From a checkpoint of a small mixture-of-experts model trained on Wikipedia.
Experts: 128 experts in each of 9 layers, 96 squared ReLU neurons an expert, a softmax router, a shared expert of 128 neurons.
Training: a variant of Adam for the experts, 497M tokens, 4775 steps.
Below are experts of layer 6 (counted from 0) of a mixture-of-experts language model. Rows are named router (the router's row for the expert), up (a neuron's input weights, with its number), down (a neuron's output weights, with its number) and show model dimensions 0-223. Each number is 128 + 24 x the weight over its row's rms, rounded and kept within 0 to 255. Numbers have three digits each.
After each expert's rows: "mostly gets" lists some tokens that are sent to it at least half of the time. This comes from a sample of Wikipedia text that the model never trained on.

# expert 66
router:099102115125106150096094132111119158106109142137134123086106157152164146142127132154126130136090111122098095161144087105152134139111144144080145093151138096132157121122135142143103108133158140161099135139120101152077086147146074092172127103130108127075155157110169119121143139149080143106125123109116090169083119095150147119113178097092119167103093121129103137112110141154077101153116093111174106128108150087162123100089118107117148082119120105149125118151132103140150135088136099121144102141144088106110090162123122140089109112121113110149132138149131144144100093142101117115109113105149121142134120129160169105132105110091144132124135138100112170130144110103102172117083
up0:147115149124159135127112142115106119140098098127152099138191158133113170135108099153082111145104118144151135130130093121142149072121165174098168139148101128123116114137083123107124099154148120091142122144089154141126133144141144118121119159108101143135160094157156136142115131117098119119156160148146119124132128135147161124102114161147132186117182078130123146117135106129103127111150137148131087081148118156105125143121153125058139094121171162191170154136137135089122124133139121126149151144119122120162113130098166116125140144136130125151076121128119095099097125115120138107197169157156184123130097145176152126151089132115165134119173123154136135147117129165131128127123
down0:124157155164116113106108153114168148169104120113141165111126123134093147136140169108120114127112144180188127098101152115165098117118139160161160113122154140102109126173131166084145145130134142146137134151172183104134107121146172175107138160133114100147150128118162164144124104106144125113182149126110119135138123136126128127118094134110126145153171134090072102123089088115129142136145119122150144123159144129080132140133139159070128130099099145146167111122117112169130124160127107103122134147084133179099139132117118125131107160076163100128124088119096115180119168144136167108110102088094132107109120161124143088134120109129110149134124111147119114127117176090133110113134
mostly gets: " however", " served", " worked", " appeared", " participated", " associated"

# expert 62
router:117140088108158085133102130140129132122102089173128155082103141124128145146137121092149110159122119131158151108112092134093117136125148122094102097167091145126124097154130142121074112141137087117130111161112082176099089090154090153172118155094111132084130130125118126137107098169092135116125128145098109138074076123103132090120160141149125172113101111116164146126105125114123150116128121111147149124123153155124147100122124144128120081115153144147163142131151152141151116147137072131141117139106069106112090133118162110074116119139117141139125100121116110142111138101123155116111121086112081090110106149141110119197110153125119099089119102158119132145132135156168148094125
up19:096066124119128139138138114133104134128146120146096145133166130133116126201129112107092140140148116158118115139140123171146136114145103121144128179045150122140103158107129161136144139120121091176136128135088107091163108123160154124105109095112151108101134131137084121128125112136107134140130140128140138131135141111141147157075112127165152114100166104156089120122106099109120143107117154118084145142146178132079176144128165109104128125137127137116114137109146152115128100157079135093119105096092136145137085112138130085129087031156108155085124137122135151112110135105153135177134127143156119136140115100131160121097131120141117105143155105136168161103118109131125146110147
down19:124124142129172079081132182106161072106136161137069160122125119133173147130100151095128145119132144118124133163118126133133076154149142121110125141135126102126170142108187130114143106100135137160123099154117143148153147137127117077141101105164122159122122088095118113131131106164150140133150136116160104156106100080115128157108098101163133163129146137151126172141161091144148113147121112098108120132116138144136064126112127151133122150124143119119105143138097081151165095182108117129142124102132107111132157114151102114161128160133125141100123132150175106136107127124177168130118107140092143135110132128120143118135117159168135159168119195096153149079150103123101106122115
mostly gets: " six", " hundred", " eight", " seven", "teen", "elve"

# expert 74
router:136093128123139127101144115134166110173156140143161112113182096114125137105132137092097148133130106103142109140140153093103133136136130151138091118119149172087138119116139133110111077199114151087135082137103110165100130126174156102140109134091137119139175122120135122133108109152141108142193108148152115101103128128140173146100162143176100115115095159144128105128164111104095149112158123128123107105115161144165117122120097122145117138110145135130105169101146112180165106154127154126146122142124117149151083133135120095144112104100153074110096162121111144141111172111108143121112122140089106126141130107134130123125134102126162129079114175167105120110132074085096107112156
up0:177129179110147131127158162111131124130134101105112133162100150106072160135131100150108126124072081148167165073130162127109130152112196121143116138115123134125150122093115119105147159144126107133129150165080106128129141094105110126117114127090128105107139131117180140103143123153156137126156109113135114126122125087140093097166152133117116158164139141141073137136098096138118124143157130132141131081115137110104133102183124121128143142133129140132130084162129106136155117123127130113125086145092187077106141077078106161168130132121155132141105155138153176116119143113135146115184105128137122140108138175108094158141139149107108145118137107122092089154102134121135140150114
down0:150125142130098124141114164133142114114150141149096117069106115154063149086159111154123084160128105168142152145123148140098110161127125113146144153137146138126171123144134154109081122114120142121101125107111151179115121186067125105105123166122147105172160160118100112150135141157110096127132177163095124139153149136096122124121168136104139147111109146089131094141076098132099160140151126112135120138114106121113142140137134149121134171172101144101099142126176099145110147149125142126145127122135121125156113152136110147149121114140127161135082169113123109113149107125167110123197088098152154167091112138127130190104104148137105152148104118107096130116134137109111133147089
mostly gets: "seud", "ymn", "resh", " flu", "ram", "irt"

# expert 0
router:094081131138153058132067110092110122131098107116147159110161142105100117104139140112121153127115121116123168102116140136132097111086124097069121111108154069099133095143163096128104155122104062154127102134129106151113084137140113123114100132157106102118140134129148139112131139088081104096110160129114113124087148094138105096119124149135133133152142110142115134108113136111103190158106141091134146166123144146110173096103125095095100145154146126141128118120141131167115139122183165107128108105138099126121120124131167098130104114151106157139163126121089128127151120104096171118114086166124104154130149126112114126145098134162082108103102137156148121140134164145148135132091
up9:048165130183127144120102140129099110117098109131119142092161139105129137115179143117145135169114146109118154131089100144119136131116106133115110115146120151145124123136131117171107140129105097152136140175120119142132122154112158118119128075105102165156155170095177104141180148125108144122140123091105111093141140133126124123120195120103146175159178135110123107112084115158121100163109181117130126099125165142103109178111127113111117126111124132103093103105127150101102141145140121103129121112145140124143146134108152130163093102132103148123128121087086115161134136166114138137112113139112107170154160104123161078127121149126138124103124108110130040139153132145108166125127
down9:150103151105157160109175155123100147130113081125128138085110138121111151138116163121151128109109124137146109120116162139106150153112141101159104140103120142132120134121118148157109096126082156082129145194146142136137137144137125113156124084103128149093114118137180105130097135185149162148145117130166118165100141118141143140148122120166129141111157106113077133076144110159135126145096159130108121129119179129134141111117105164121118118149087104143161150139132089134109137134151117122183152166126113145151124176148135168104094101137130137118071144110122076128059095135128109145100164108163099156130108119164108139155125152132156177108127139135123167147154114140080117145124
mostly gets: "iang", " Township", "}$", "iy", " Tak", "uki"

# expert 104
router:132133126134144086095076138140091102108129082140130129127124173131151089118151147174118160180121128108127130098119112103128125135095105153090124141144100142129177084117127086124099156120117112075081095159085093148093085112124090142177130138122144138124127118134102149120112102122092143120174106126122083131072086123117089105127117140160113163110085118135127139105122157110116149099115132094121115143090129138142158130113124131171109088122135115102111107087124132162156108145141069144122078126135075110124103145100111154122082147139146109111103134099116114125141162105148160145121147102097131119156117138141153129137131119116168134113137128089154129127144155162132165129096
up4:141116124138166109124131130130173154157150137110077098121074115124166094139114122151118118111131081152114069172108146170158172148108092135142127137098145095111145086137126117155151143090156176120128152114143167168098134107180124107116106099117116113153116136097087140101149132063163165170106149127094140097127143144077114138137146147135103100058109068129103135129118129124128169153154110139144122100108141119132121136103085138143116133138109128139158133125117132143133164138155135152099128099109128115138140111163160127139097162093136101107141104126103095087094094140135164133128121124101152127115111156120144144148155121125094117160166149131152124119145109121121092113135
down4:156157115114134144117124102152122108106110073122118121152109136105143105101092157138127164136100138105125122097148127149139112112098120124123078162147125108098131087126115168113143090106131139109114113095130115124102127103085122131147093149139120145135106121107138112121135108103098116135143145130131158122139113147145118151136169165164163087144142104098153147151096093080081207141131108152113105154058168103111140083102098113108112123108134106109129110071107138115108130125163091111100109099134097131114080158158167138130107104132159086134153169144098122102169106118148146092120128111148122083125111133156092115170124124133117096116174148097123162123135111155148133125107
mostly gets: " Clade", " Order", " twenty", " ?"

# expert 68
router:126103117144109137121111128099120123097128149116112148155152185122142127147114129141168186115088136129112153106163086150097146156145139125114145114146135085124154094067124133125107077138124116143128106091097101164107092156113133093137118112119138107155131120106184117095143095144116153080125121108125087121090155113148091077147114134110146140147140114134121122105107123146101157115172161094111157093089143149126158132121116114142126066141113098147131134153150147100135100115138136124128097113087071123117145146128157097159087141114136121112093093121129163095085161124166111156107088107130166099144138137168128109138096109099140126139131155156102135104145136088131157148107
up0:167120120102107134165130147143117149108112200153124092102082145051159131142154125101139135100128128082155123112128113136126122142148145119141164121164092151126118080110105134083124122111148117150172102114146148128139119127119116129103145100106127110148131134146137112102129101145104129141099098118144111148142115166075096127152145107126146102134127148125112148158142163130122119111110095126138125138127116147134110173148187142112082161081131139107110155150116059141138123123067137171153124176121116094142105145119123163116118158185111152126127112142115167114112090153120085149138107136153112124139122125137107126149146125098080140160151094154137143172118135150138151074112
down0:158097083089176113134138114127114130106085184191143170115123128101160118157158101134124144132110132122127156168118101102145097122137114109139156134122118111124136139126143107109112108102134105098157175140124100167083159167135055110111124123127096106099125149132112107168121103118110158133103145157132132138117097176098155159159118110142111168126155163116101152098153145122153148108069143116118106141161101132162144113149148128135149139120132157132143162129133125106147081139110169081116124141123164136111145140140121114173116164143123168103106099148119147158118114114151144109092139177143103112133107128125123120118092137100113179129158178148125131148113083104110154115125
mostly gets: "castle", "ufact", " Lank", "emy", "igh", "xt"

# expert 88
router:106098110107180099110142133135149166136130100108167111118105115103118142137075129081139094085126133146171132124140130110080102109077131132135105151135149132130133125149121157153151175076096156149147135153150100091145114109108081143087088121153125141115133113138139115140092101103107122118132112112115124130080109135132155087112138096140119107075110116148096122113142108088166081156110135122084084103085152099094125096106132127072151115124112127111128115130129119111112116116137110156140142137130096072138105109138124139078152162129110122108146146113113078127118164114146103129175128122119117102113113144133140085152135125139128099187110088105108122130157154137096107097112
up0:142153134103121130123094127127094102151150103153113145125170092088119133090089121106134150117162145172139144110135107108104112139122133087138142158107115144100103106126107134132135122155125142115145080151119129110135152156127134135136107160099141160147079098126171131159099150131137095154147116157111096110114133190162109110128120118126108113110166101121149085123122099159137105176118128169128083133129081113142105127142161114120088156163106135148094129114133135149114109136118116128103187145121126125133102082099121132148095091132121122108110086134149148152181096083148088114167171128105129103097113101131165081102130109164123159130163117140147139096167094109149179112120
down0:151117102123171121143134169171112124143165113127135136150111135108131147094137147134139128102129129119149168125107081152145140146105167134080139100087174110115140154122151142133138167158114163150121136150123111145145103108124140179086136151132101145100132126116102124115144124157104115123123103165125138126086150086142146128140099123149107111144101136132111112112130121133119098138120139173118069111122142096141127089121121153141116116116126145049131129141090116134100084127138051134136146104123121140137088134088116133101114063164104124148159142135095119116147138123137125116134108118103140141095138125106088156130116070107095119172125110069181128102150137157090081139173
mostly gets: " his", " her", " its", " their", " him", " including"

# expert 40
router:125120136132140099098107085151181118167149108159147088130108102084190127108156126111098113103132159136120078138152142115105152106140107187141101121123150139088128124121143120131185098189122095119162104152100131168104120115156126106150115132133089119133108143145149141097098127096121118151173160149137151168105119134133145150131129148140143139139119114130164134151165103095094156161148130129126104112134154145125117109156132141159150153108098115116164149098131147141144114126117172138144164125137090162143107120137108094096100122136104085092110131120119088132099153106115174157102099158083108164117115103147114155127122156154144156113125164162159093092115110098122110142155
up1:147170116098170108126140120130123101140139096143077125162096127130134095120140128135101149099155136097130106160123185119115135149150157152117129150121133099135135138150116101122134125105109089142158119143114145171134159127109110148118175134097135096186112135135186134154131127139159109120125149141192148102137094149160113125096165144099147159097151137148167085176121154153129128143167119133134118174097182157134108122099119135109125130148127160163123100115107123108170153105107143132147144115103154101152071119109147101141143130123095124139159155137117142133099106137172142096105141130134126157139083143089144189124122123125099177135115106093097124135172091138129090126145
down1:139099128094150103100122143111121154145146109152084166156138107134142153143120123139136118146103111129133112118154102129121103162152120166074136145146163116137147145154107155083103141121111136138142136082163122157136131143089116128156174118121119083127123134099154131149138122140125159111126136143144137102123106112146109113123118150140129149114161092116118093141156152136145122109111142196141144147116094128153126091129103163104101138172164101099145132159086139094142103119135193085143085109145088152164118165145135119137098173151135156141145144096144147165139147116135136086138180161124119129168147111077121158119132089137124131080100161130142171121130119123106171189160
mostly gets: "ugar", " glass", " Nord", "ooth", "anny", "ydro"

# expert 98
router:098092104082156139157096111126129170137125102160116154071097136133139108131138113100123134161113121163080118137142130114111116114093124109146130123109120114088133151176120135130080111157112105165145085157129144149155100116145093136130111127099127095137138122161137132149091118114065119095140119157118107110099122093081115139110122097163067105122115119117136123103101172091141143115115182143120160119123180128115162120093114143097135146139144142071121095126152157140138146134105146126172144124088123115100107133092147100145108114117109147107115106118097154127163138171129133169123107134098076122118111129121138110131107097079084117100075127126151088136119115132134147105154
up4:182118148133153092090104142154124135152112156102042165159118130133112109150132163086145185156154106121085131133143121122133188142125110158115164105121168176141131157140151138209132162140096066081114123077107146078138134104138086116118145128103151137118093145154179105131106067181124127121150143139122116123138143120130118130103136134109146123109104122130144100117127118126144142125117125129115140140080080130142132116118117138098145125101122148104113130163162125128132137115118129157121111154086142110143145141136107137134156130168102147149100145162166098143097161100161115129088125116122137141171154093149125137124149126143110125146137140107120149116140129148110146128124
down4:148101097147136085094135115187151175144124129124138127115118134065126095147086168147178157118136110127138089133121156119136088122100120152118129096119121125110127084127155150163117112125106086147139095111133110087129121173122100122127149096171150168119109140150190100100135134132126139125146124085137097099122146138158131135103062105168149154121119077128162153164098117148123156138127148168103097102089097142114166130075138126074132145123108141116154142146135095128122111138115152103123107142129145110137154099096104132110114122134115107160129169129138111122139142132120107065127117124099092131146145123134129101110178162131117161162148114107107150090121123137101132148136
mostly gets: " f", " g", " F", " met", "Th", " Met"

# expert 96
router:083098099129125111108108064140156108123094100131119146118103177119134142133140086122102128155087092110119108119131134175150123124141143135102155113131083104118120134107113117092090114145140110142158116133102132101125078086107079095144122180115134140138141121107142091101126133109090152097108102155160151128076120091115164084129164095123104113164088101143079147150158148139092120108162142101114150088077159112134149090074102169128156094157171136119111120128130102122140158088119112157136142120095120135149081100125136101120090122140089124099125166125146150118149126108139143118135120138117126143124144157143136113149113099121094159104124135095124119155144106145134113105114
up0:130118171107108123137105079120154101157110157130127106141138123117146125114129103134099052071158086097158144135116160135176117167184139123144154110119102142170081133092110120097121126164116119141101092136134103135155144158147150161129140104141154128122140131153135155139120159118126165147164125127146138123129135117129120159146106135153152137169105173128109123152105103146108129120101141101124114099143141128160115129146135093136114092132161178096138113126088104131135140139107129128128103184126113082147119102182122129122131128158104106150131127163127131127104174136061092147197152124147127109074099128106153106148124131165129084138146144134106144153095110155162151125113
down0:059134115119119103119151134137095132122114117104115195159096153130094165089082119103088103123176122118130150125098110120091109115146133131152156114165121152148082150159127125138148147159132135120156105138114131135114132161108160127083116170113090123104112145141114171146114147155114155105137146131135130100111149100100157100135116138114140152112112195111130122142132121097125136100078114100143094164071157137082143143133133088163159133107156122128124080105137121127123167121115101111145101117129130112133163128132193126206102117138111152142150142155120128123120175113146145105150151145131156122132167107121118100141151072152154113130139154108111169135117137120142116130116
mostly gets: "Al", "Men", " Did", " CZE", " CR", " RUS"

# expert 127
router:097121098159162116116083092102117108138094106143140129092113159147157130126115148104090096116108113151119098124134104168160121127150097133084173148144111087139114161155127142120115149119147130133144134109109096130140082120130080158204111123170120127127128107146126130126101150114106142099100155154133121140063124097082134110118138117152160163146127112141146115092131142108156147151113124119162132138146120106116177083085154148114132128156099130130124125141142093127096120133152074121081100146110077170121084132113087093138099109107085127137134134094117146140158117117133133123151131130102130112110147137155155085162095133137125095090120121140160154162144120109165181116135
up0:109106135114109141141132144152091096163151133148104108102133175119137128134108143142096141117095097120150126086124108126094107091127166140109135141173088154145147162125167139143142154187125122089135175116100152173144118070131139134122151122068111149124139122076158161131142157165131115173156114096118137125131091127117146151099125142124198128174141123148154113120139092144143083156137122153144125126133141094127135177098154113131099094150134118147116128102140119167117117113131116138146133124154125149118129098113108146084109124152171130136091107154134148195127129102082110087119080115099112128140108135134155130153138139145162142102128100152163152132077119149137139153139
down0:125072140110135079118131084128098127116126085135139158073117112113153096140154103117128114147124109122137174129122133144116115120098119126147114150122132108121148095134085133132127103163096126102092108189090064161101114163087161131156123109131116105135109115144122090138131129121111127120128107131165117112136142139157106125096169132146140203128144093134162113136127150130098173129105193163125123148124131151119106114168132090127110097094129097142126118141152155184136133134124140106114173103136109113103121149119098136126181110149164094129114112136095154135106116114158105097124124138141147128079138161146143096124131136153136124092116098156115098092146139089091119184135
mostly gets: " ENG", " USA", " MPC", " ITA", " JPN", " BRA"

# expert 93
router:105138108131134115129099083102104133095127117185102099135167116128132159072095146158087118121142129118097103102125110121156142180130175151110143107117141142120103123127138135085116109133131134107079166149125083135131102101130116115184105112090127094142141084132166104167111138116094120129155132098130093099095101118136153092154162086108131155132132156134101173131148084130089151097118163118152113089103123089119127088081103123159118123122167145118091117159102102137124154110103113125122150147155108173117114129118113125139082107130161105109130187122128119134099111076136134155161127132131118132116140144146122128128114118171142118148142147092086121134142118113117171104159
up0:190178130157131121084099112127128150109137158153157125199130137120151113125118079100156131090143092133104149143137133113102135134112093120166122160150109101124190135121101134081165162132128122066133116124106143121090125127115115135125139129119132122160126095132127189141098140141137093179150086107157107160131156171168100094124112138121111153127123121139159104121135075168133172107144121142118125155118141118121167146106125103119143112099114106190142124160094130138126146167111101152122133145114134141148143148109101094172128129111126143120136124118118185113125152126138161122171142128117112130115109114164127131108162121089176092167142139161140135104151118137144108110109
down0:116152097151135148114126132153135129120100113097149134129123183104124153112145088127129152119180100119138089122117168131169159132060124162152116133115081132137153094116113134153138166134140145142141138131111157150118120089109149157126148144145145131110158146171133164177110066104149094165129127125104126158130149160105114137133141138114147134094120109138143114097145148152133120130142150107101114131131175109084096161155125086152164087145130142099140103190099117163089132093097099129117145127140146143145141118104154130121128149109133090110143165100116172084146115137108121126098159175118116136151172130121125130130146105099142114108116088119146119150159058181111104126136
mostly gets: "″W", "″E", " Binomial", "°W", "°E", "   "

# expert 81
router:126105110145169085143130104128142115164104113146130133109105142107113147127164109111135097119139152120152114134117098086087136149161101145132131087141159102099107146185166103139124120087131081136144113135129104163076126135092124159142148128129138118100131154119105115139114165103101106112109156153087140139090102155151131144128135161160089089104131133131121187096178128129134124166123137103119145096177148132108180138087134124098133089116113098162166129112149142150122131125081107104084140146153131126088148109100108161111158138145100092130141106088115115115115158135164128103146168140123086132135137151103118147175110169150132125165123100138110131168103142161097139114099
up0:147121115101150116093141163072151122122143119137127127155107112187146138126146165120092124150172109077142191120151079122151146142164143169125157142130138155151125163100141130118093153133116105138125168090092146124099206117136144141137094078119158124130119129145146093154112152132131110120137116139131117076138181135125155131178118112120115120159119119093137143086108108123128118100155146100086149125088104146100114085115127132113124105167169157126130127139078128149159131112143142138134120095102122167150125143144135153144112113155131138183174120101148121155131112092127165157153099127099140076120153132127113116127125090138121145134162123096100126119148121112122121141170
down0:166095121122149123167166119105146161157111106119180152135161115180138114126134100100111134159180150110126181121135074077135135124115142123119128142140141111078101145098155153116140154151127114126175135114171155157110157099105110108173141099119138070116145112090120108144155147111089160099118096122141089096108143145159106123129093108097108136165134110126091117143145117122116145114158118144083101142134138094130127135108133150088126121147081140163126129118137124126125141099123115133131138101111110174144062124163105119150113100156135162160160149093092112107130113123122141152154122099111145117190136129113153086126102113113133132151126114134108120154125098117163110122178
mostly gets: " it", " also", " they", " him", " then", " well"

# expert 106
router:076125084158138133097136130118149155130080132137102102167126131108154082124127116146099172123088105150144081153130150152134140124120121168127132148117136093106160088118141111141090101164118133114135108145096140150101053128161134122156130117156090110114152124099143133090160092155110095109156137146121125128067119114144132106120155099147124169123108128126081114117141107091111173113171130114113164086110143149123143094098117168121105135120135127158097164139148138103126112170142121127141100102122099133122112131139123085157085127103127137086109184114110111133126107138095165129088101150101127171148127122117109107155130138158110151095140147116169107158118119123156109130084
up0:161144160094128134089139094102092109140111122166129158104109090086107124093154111137105125128115151101105130105156110166092093128126136095096151135133131119138155152125162128146103129150124115141140128140119111147104145152138112124119128132084116113132132176082123059130130119113152134105109128168126110128133122119096137105149107135134144114158146099146119134182127128114132125165123089092097121092148120054108103138125077124157143099135134129135148122160143104193131138106117175117108127061140146148109120171130127128130153169119120156141146124150149114107070080174170132107136056114140114138164150119140130129153101139131112147169117136125110109105105160118128094161124
down0:093134136151112107156117143101161126140159092141110118129121073118115102081134128151138114139112154170127090130151109140099095071096131158107156134186153148121122118145161124141109117170110177113123153093126138156109156139145115116120114102108075113147115110091143143135142091158164102088128097159149100128152146144110113155153089112167124094146136140130186102087143115129158125110174114131105103111101130102152101129118107126125129162092149128131139146094110128115098089125140145097132141140098119146147131154139158112113119139136155143111130091141157168117134145134135109123134116111165151128145133135143154112140152112146107098183157132175123110152140135185043119119094
mostly gets: "LB", "OR", " MP", ".D", "UT", "OL"

# expert 73
router:152083091123159116100152117130108120151080118159094131102101141104135126162148109099134100081122107118102112141129130123106115147153150141091147097158161086098127122105146091102120147110149150109137098153122114138129141084121100160131117122111142128113117161133117136131137168090083136088111147158100145145079102109128137085105114152168071101110108132161111165132137086117118128138155167114126148130162125082121153121135144136084140121108162114130152118111140154124109130105087164124104163116096086096127120118147100137133177166113094097121119107122106135102102169132127148158099131183157135148157142137143116140109095088138135164146124125168137097167126141159094168112092
up0:146125115142138138120127150129141174088120163109093124129091121129170133118113184145197095110138112109180124174144169133120110139118163103181097161150125127108136116122107134139123128119122137127090137123158143150116104145113104099140055132130122129138113123106121119179120112124136124117146156145089144129114151147101135148128105151125099143101117150150173147044149095123135130137093101141145126111127116133138150103124145121125179145136109082111081136128129080166137133117143116097135144155184127165126112162083129172071125097127113131151132126150169147118150099099122101126158133122125147111151119115136130144086137118133092111105141098130143131083078140101132108090143
down0:112149151143118171163131121087161088141122074123110155111124120108136152135135118103142136137116127149102062118121112104138096139113128192125104141151139113146113130138172095126098141144127133122119152155085127096129161125100170125109129127176087200152147136110148080121103145143084127140103120163083128173097082134160155155180120143120130117097114119144119149098103130112078123117138140091125122125121148138114111178100140136114103145162099165136104134127142132120162099182125123123130121125132105132117141162069145159144125131121110145133102148136141097126158143128111121101091127170098150128146102179134115129108128147118090121132085144169112103131120174116098149106128
mostly gets: " he", " it", " He", " It", " this", " they"

# expert 119
router:120100123127134095116108093094127162131113134116148123097111123157130165111138128086079119108145095121131106125088133088083115142110137129108181135140127114124141102131083153155123157108151112102130109178120112152118071098137130136107113160135149131105153137083087125135075112126076124105123150116138110161077144121115147137097105155107164137105086125166126116124175144111108099176104128142136162138131116132124161152109131163109149109143136126145125151144110141150129121111185072117136160100131082148151059119127163132160132099147103118102080133094172104156173131122125093136122137142100115112118134145123158089160137141153140103107107137134148168151160141126138147111150
up0:163111103177125101103139117106164131146114106135162079105096092124134162144152117134079119147132127076144132156131151118162131103143149114079139152151152146164124151091154115130119171078153142126142138131126110129137130107143126121120122134155150130114142129153113105112109163082098104101172095147126139128126091114100168120086158144145147170132147149155148158148149134134135102116139127109134097119120085106118097094128138151131126125109172122132120132148106124082115069104118125136071116107174137116149174135138099146125108110193153101148127173123129116198142147138119141114136150130149087128113110141142168127141120118066153164113130098094101120117089115133132087125117
down0:153135109140146096102134146130137141152116148179117131172127119176152115164084115116120104167096143079127119156142164109134129142134124131133134137088148128184105152115174090139131147160087105186155125108121155130106116169121143108143112114157147122107110168124131087127123157138127107118118122147118160093137101112096134104195151117131123159091170118146180128107115117102112135089135172102074124113155134131127129168119124088125140137118140134149090131118120157152143104091123127127083136171149140120118155129157174150086121132172133147123129141096132134124139100158146112100113142154115119138212128157131122174159148089131134115104105085119120108132115114107134135133155
mostly gets: " century", "-century", " million", "-old", " billion", " BC"

# expert 75
router:127105099153091143109130165158151124137120110134176160170133109134110115169105150130130127095106136108087124091119111105098109139104135168145151095139141137113165074086082166101103137097085104088174085133107111112119103137137126131128133113115145095152152115097141084108090120186103151105138119117120147120082150101142135113114095133162087133146121128173106151109080137143151147112158126126129074105092130126128169109119102164126126129124165112149140157145143089136129130147115132118151117141121080099141106079137182124146116128118125119128161146125095159153079149156141120144081105126118117102127120154155116107154140118102150107115144120152130095103114147100162149161106
up0:177151072129122081140166102137143137148135077113120120110128096157132127111123081119105169102160104086095142104086110133147132122145113146066144119137122102141131127136144071143143126112128165148134169127083146167130135136137154133108134140063137137130124102135112131123141159118070146136096131146128129131131165128113129095143112132110123132110120090130054131171147149135126143133127083176154099127146091116130155113126121116123145090174142082098098137077110109144100142103084136090098143147127128115092167146148116129143139112137093122117140117160163138114152179085125106139163145148113124135123148141120081134162094146120139135133129131139091116084130126142119151131160
down0:125123133101142125133150108114137130142141174145139088122127108070142106121125135126157159116173113136149117146123092136108091144121122147114159147126148060157155108092092132116136097111159157111145138121142136168104109172104115155124155058048179129157117160155127117145137130128143105145131134087139139132132139131111137120146146110147158102153112102133117162146176161128170130118150106136119131129116097142136097108146121112163151075160100093126094114143096171101137101097105107119116160143141162121093131141165100160104135128121177163130132105097124179124137130141135130139151136154186154178152142117113131153091144124083144147131144121130127104092132153145151115136157
mostly gets: " break", "Ar", " cm", "avy", "th", " spent"

# expert 2
router:151079152109134096118104123108143107139135129162118172119136159150104105129132114095113147179134122103125143094175107162130114111090100107091166138106138111105154124122156088166099117135097092128148109135101112131131084097123108129160133173157152113100083149099151107103129136146120095072124139106152108169099078087103127133108159149099162127154119105133138148100145132140106155126087144090136156154113125139163155107113093150117104107115108115139137128128143144111118088125181166120136102105128125154135119158123112118088139109124131144124085121144166102141160154129185129080121137140161109104141118144150083127119109131116111073126127141146159176135146136171138089112114
up0:191139141114123127074116186113114142091133115129126155138108158115140147099089138115139100140154110168099178120158095110123152124123097105110136153143156156149091136176147152154113115162169111172117107132150114151108105128096101135113161097111118141118109114066164119159133135164150109103147138111154120147128121123125099156156104120155153134115150152107107178121146167145091103166135162101117116085105131143130117133120132158102135125145118166110107114135109107130102118117125129115151135103088101117105137151132119120160129159135111117157165118092115088128161145085146114145172140111129158126169184157150142147116147114124073170139167095136152163097131121135122163145115
down0:131115097137143134094126095131105108101126161121132160165121120117129161119116161121135142183182100084137154117146155114071118152157074144116152174059132144128142102115145094123126102121122121102122155148150092090098141146148122108117179159103162110106160126108118101118115128166119133106115113108113080138106118154116171124127165119100116110137102145149175107115141171150135151099124124136158168132154115126132160133150173126129105124117132149148164128153136165150159117112107169149127116123161103125118143109124118094117108124127098100116102153079200153103139101170129114159142139142137128111157164125139119120104154122134107117105117144108155131175138151128140171072124
mostly gets: "berg", "ić", "ović", "sson", "sky", "ski"

# expert 39
router:117090099125150102144090133130161134101096104153093133130115168096133111124118109126111090140079105134086122142122104107121161105104135144147142086135135132118109120163110082146082142135159125134145076140151152139112093104144115181169083163115132102147093128137156104149118099130121121103115091129131133112097108133098115099100128120131091113163145096103128118102110149154156109103158105147092168118097113114107151086086162150088139144148145140145181111126123147110107143085125160135155147087089113126108115093079145082142097139121115094117121116114094126143158122134131115112121159142141114112114138181164115131159093093129119122111105095102161095112104102140131128081109
up10:144119135141075145100098095162156149148131111147141099134189139144134140172116149103133136118114174137129126137127123119154161127119120095115136111170114090109108100129083108145104161112151125111153131079144124190149106131148101133105121085142120134117161129103174128089117142156118091141149162146105128110130170088120163165128144111084138155067143140158122115154108142123142130133127124136164105162098137131156159126092129112126146097146106125122136104090111104109096116115156128109155101107130120137130091149113170120128125162150137143139105126123122109125065122115125130145113119135148139157156168092103210122152133095160093138116178119086126139164154161095150118128138
down10:085082113086121120115135156132154112122138118195108143135165133130111119167164118170117125142100139095095113101153127102149153119113122099130145099146181099133102151162149103137091117118147144108176151079137107156133089129125143165125128080130129131143122120125146140099085142141100169106145126138112146110093114128110150129148173099099156133161160102149158161180129147154094125135106107147150085140135139129113152112119138125106152115114130110133170101151133171152102093096152157146135114094096101077149119116127115128097089137134148123182123105130118107128128089113121150153100139123145111133111145146135167139117138132127103103109086132142136120170154185145078141081128
mostly gets: "-A", " U", "Ind", "-B", "-G", "-d"